Weights of a small mixture-of-experts language model, trained from scratch on English Wikipedia.
Size: 10 layers, vocabulary 13403.
Experts: 32 experts in each of 5 layers, 384 squared ReLU neurons an expert.
Training: a variant of SOAP for the experts, 421M tokens, 3664 steps.
Below are experts of layer 7 (counted from 0) of a mixture-of-experts language model. Rows are named router (the router's row for the expert), down (a neuron's output weights, with its number) and show model dimensions 128-191. Each number is 200 + 30 x the weight over its row's rms, rounded and kept within 0 to 999.
After each expert's rows: a language model's description of what the expert responds to; "comes before" lists some tokens at least twice as common just after its tokens as in all text. This comes from a sample of Wikipedia text that the model never trained on. Tokens count by the router's weight.

# expert 21
router,234,240,242,206,210,200,213,213,163,248,150,224,184,222,245,153,241,181,214,184,221,206,177,215,176,242,251,168,217,219,207,233,152,202,180,230,178,168,208,190,170,234,237,249,177,173,171,222,234,165,215,198,207,250,202,129,118,224,163,155,232,191,225,207
down0,159,175,246,133,172,200,173,227,277,206,276,241,188,219,210,193,246,187,196,116,216,163,169,180,257,235,253,194,162,199,233,189,180,198,167,216,207,208,164,187,169,195,181,222,164,199,138,211,169,172,194,211,180,236,208,178,192,229,197,169,224,176,178,200
Table pipes, commas, dashes and prepositions with trailing spaces that come right before a number in tables and stats, such as | 8, on 20.
comes before: "1", "2", "0", "3", "4", "5"

# expert 5
router,199,179,170,165,219,180,179,205,180,179,218,161,221,228,202,215,167,237,222,175,213,149,184,215,217,133,218,198,175,180,209,184,134,156,177,198,272,210,193,224,202,211,117,205,186,185,199,241,194,167,205,231,172,230,233,192,206,215,179,206,257,167,177,197
down0,156,175,216,195,176,240,185,254,207,223,212,202,207,211,159,198,150,190,181,203,152,216,225,206,186,204,192,196,177,189,154,207,220,244,224,162,212,192,168,198,180,160,278,188,262,205,202,230,184,238,187,290,220,235,227,145,224,221,198,265,222,142,195,220
Line breaks ending infobox lines and paragraphs, heading equals signs, table row starts, and ordinals like first, second, third.
comes before: "| ", "|", "-", "- ", "=", "|  |"

# expert 15
router,171,206,182,206,235,181,175,199,164,192,151,193,241,172,210,188,201,204,167,230,217,232,170,197,220,226,194,252,176,241,201,196,187,203,234,208,175,176,172,193,196,197,212,203,235,197,209,209,204,205,168,166,174,191,170,175,187,162,254,130,175,196,250,223
down0,231,208,188,176,198,235,172,231,174,186,172,151,200,222,170,153,169,197,206,235,190,219,238,222,173,230,228,225,208,171,184,229,201,146,184,212,246,184,220,212,181,228,232,228,204,211,245,205,204,225,245,182,206,215,146,222,148,205,147,161,219,233,252,162
Head nouns, or their final pieces, after the or a possessive, naming groups, places and things, such as site, body, army, students.
comes before: ".", " of", " of the", " and", " was", " is"

# expert 22
router,195,190,175,161,177,204,228,197,153,208,220,224,190,156,179,202,170,234,169,227,231,163,183,172,182,201,184,276,207,188,212,186,174,223,194,167,242,208,186,192,219,199,193,199,188,161,218,239,166,127,218,195,152,212,178,213,219,190,199,173,169,167,182,191
down0,220,228,183,187,198,210,239,177,202,210,199,204,205,167,167,203,211,227,195,204,202,169,243,199,200,211,220,175,251,187,245,167,198,236,223,205,236,191,229,223,193,184,149,209,204,185,143,162,157,197,207,221,263,185,207,198,223,160,212,231,213,187,267,224
Wiki section heading markers, infobox labels and table pipes, such as ==, ===, See also, Design and construction, | Singles.
comes before: "\n", "\n\n", ": ", ":", " |", "=="

# expert 29
router,218,180,148,249,110,214,163,205,211,192,183,232,182,196,148,203,182,233,234,229,197,177,160,198,229,195,225,213,213,184,193,230,194,242,214,209,205,230,237,185,221,184,244,222,246,210,198,223,138,162,181,212,188,182,137,165,246,124,153,203,203,255,191,220
down0,148,199,151,204,192,218,186,195,210,191,236,195,210,196,204,210,237,169,191,183,199,193,210,170,207,253,210,204,190,185,205,173,220,225,127,222,211,168,207,215,171,182,218,201,165,192,231,190,260,202,214,229,173,194,187,215,227,198,231,254,243,201,192,251
Digit groups in coordinates, measurements and large figures, plus units like km, million, %, minutes, as in 41.2688417°N, 8,355.
comes before: " | ", " |", ".", "; ", " (", "000"

# expert 20
router,250,231,178,195,246,227,215,213,203,187,196,245,196,211,168,200,231,270,199,258,184,263,178,208,147,202,175,183,165,202,192,249,209,253,213,137,232,227,219,174,246,164,180,208,197,203,185,218,187,204,141,210,151,145,146,230,194,185,246,223,200,198,225,181
down0,212,160,186,212,231,189,192,185,224,148,197,205,200,230,199,225,163,247,209,219,198,192,209,183,197,245,218,154,192,210,277,211,205,157,202,283,195,270,172,188,236,200,254,210,159,192,204,242,220,217,142,167,200,171,180,233,197,171,153,226,164,192,174,169
Standalone numbers and leading digit groups in table cells, scores, times and episode numbers, such as 20,840, 3:05, 2–1.
comes before: " | ", ".", "–", ",", ", ", ":"

# expert 0
router,184,216,203,209,179,182,192,205,162,166,261,239,190,168,227,231,113,204,207,161,195,254,225,168,219,218,213,197,208,149,205,199,215,140,213,176,207,192,233,195,201,221,243,215,193,265,154,223,190,149,221,166,238,156,235,178,210,213,144,230,218,159,260,239
down0,205,186,226,175,192,185,236,226,250,179,158,244,173,213,224,201,176,247,164,193,162,200,241,135,156,202,209,247,164,163,212,166,160,196,245,178,125,204,210,189,184,215,227,180,210,201,167,142,223,202,220,185,159,200,228,195,184,193,183,232,194,179,241,225
Sentence-ending periods, often fused with a word end, that close a sentence before a paragraph break or a new sentence, such as ")." "s." "day.".
comes before: "\n\n", " The", " He", " In ", " In", " This"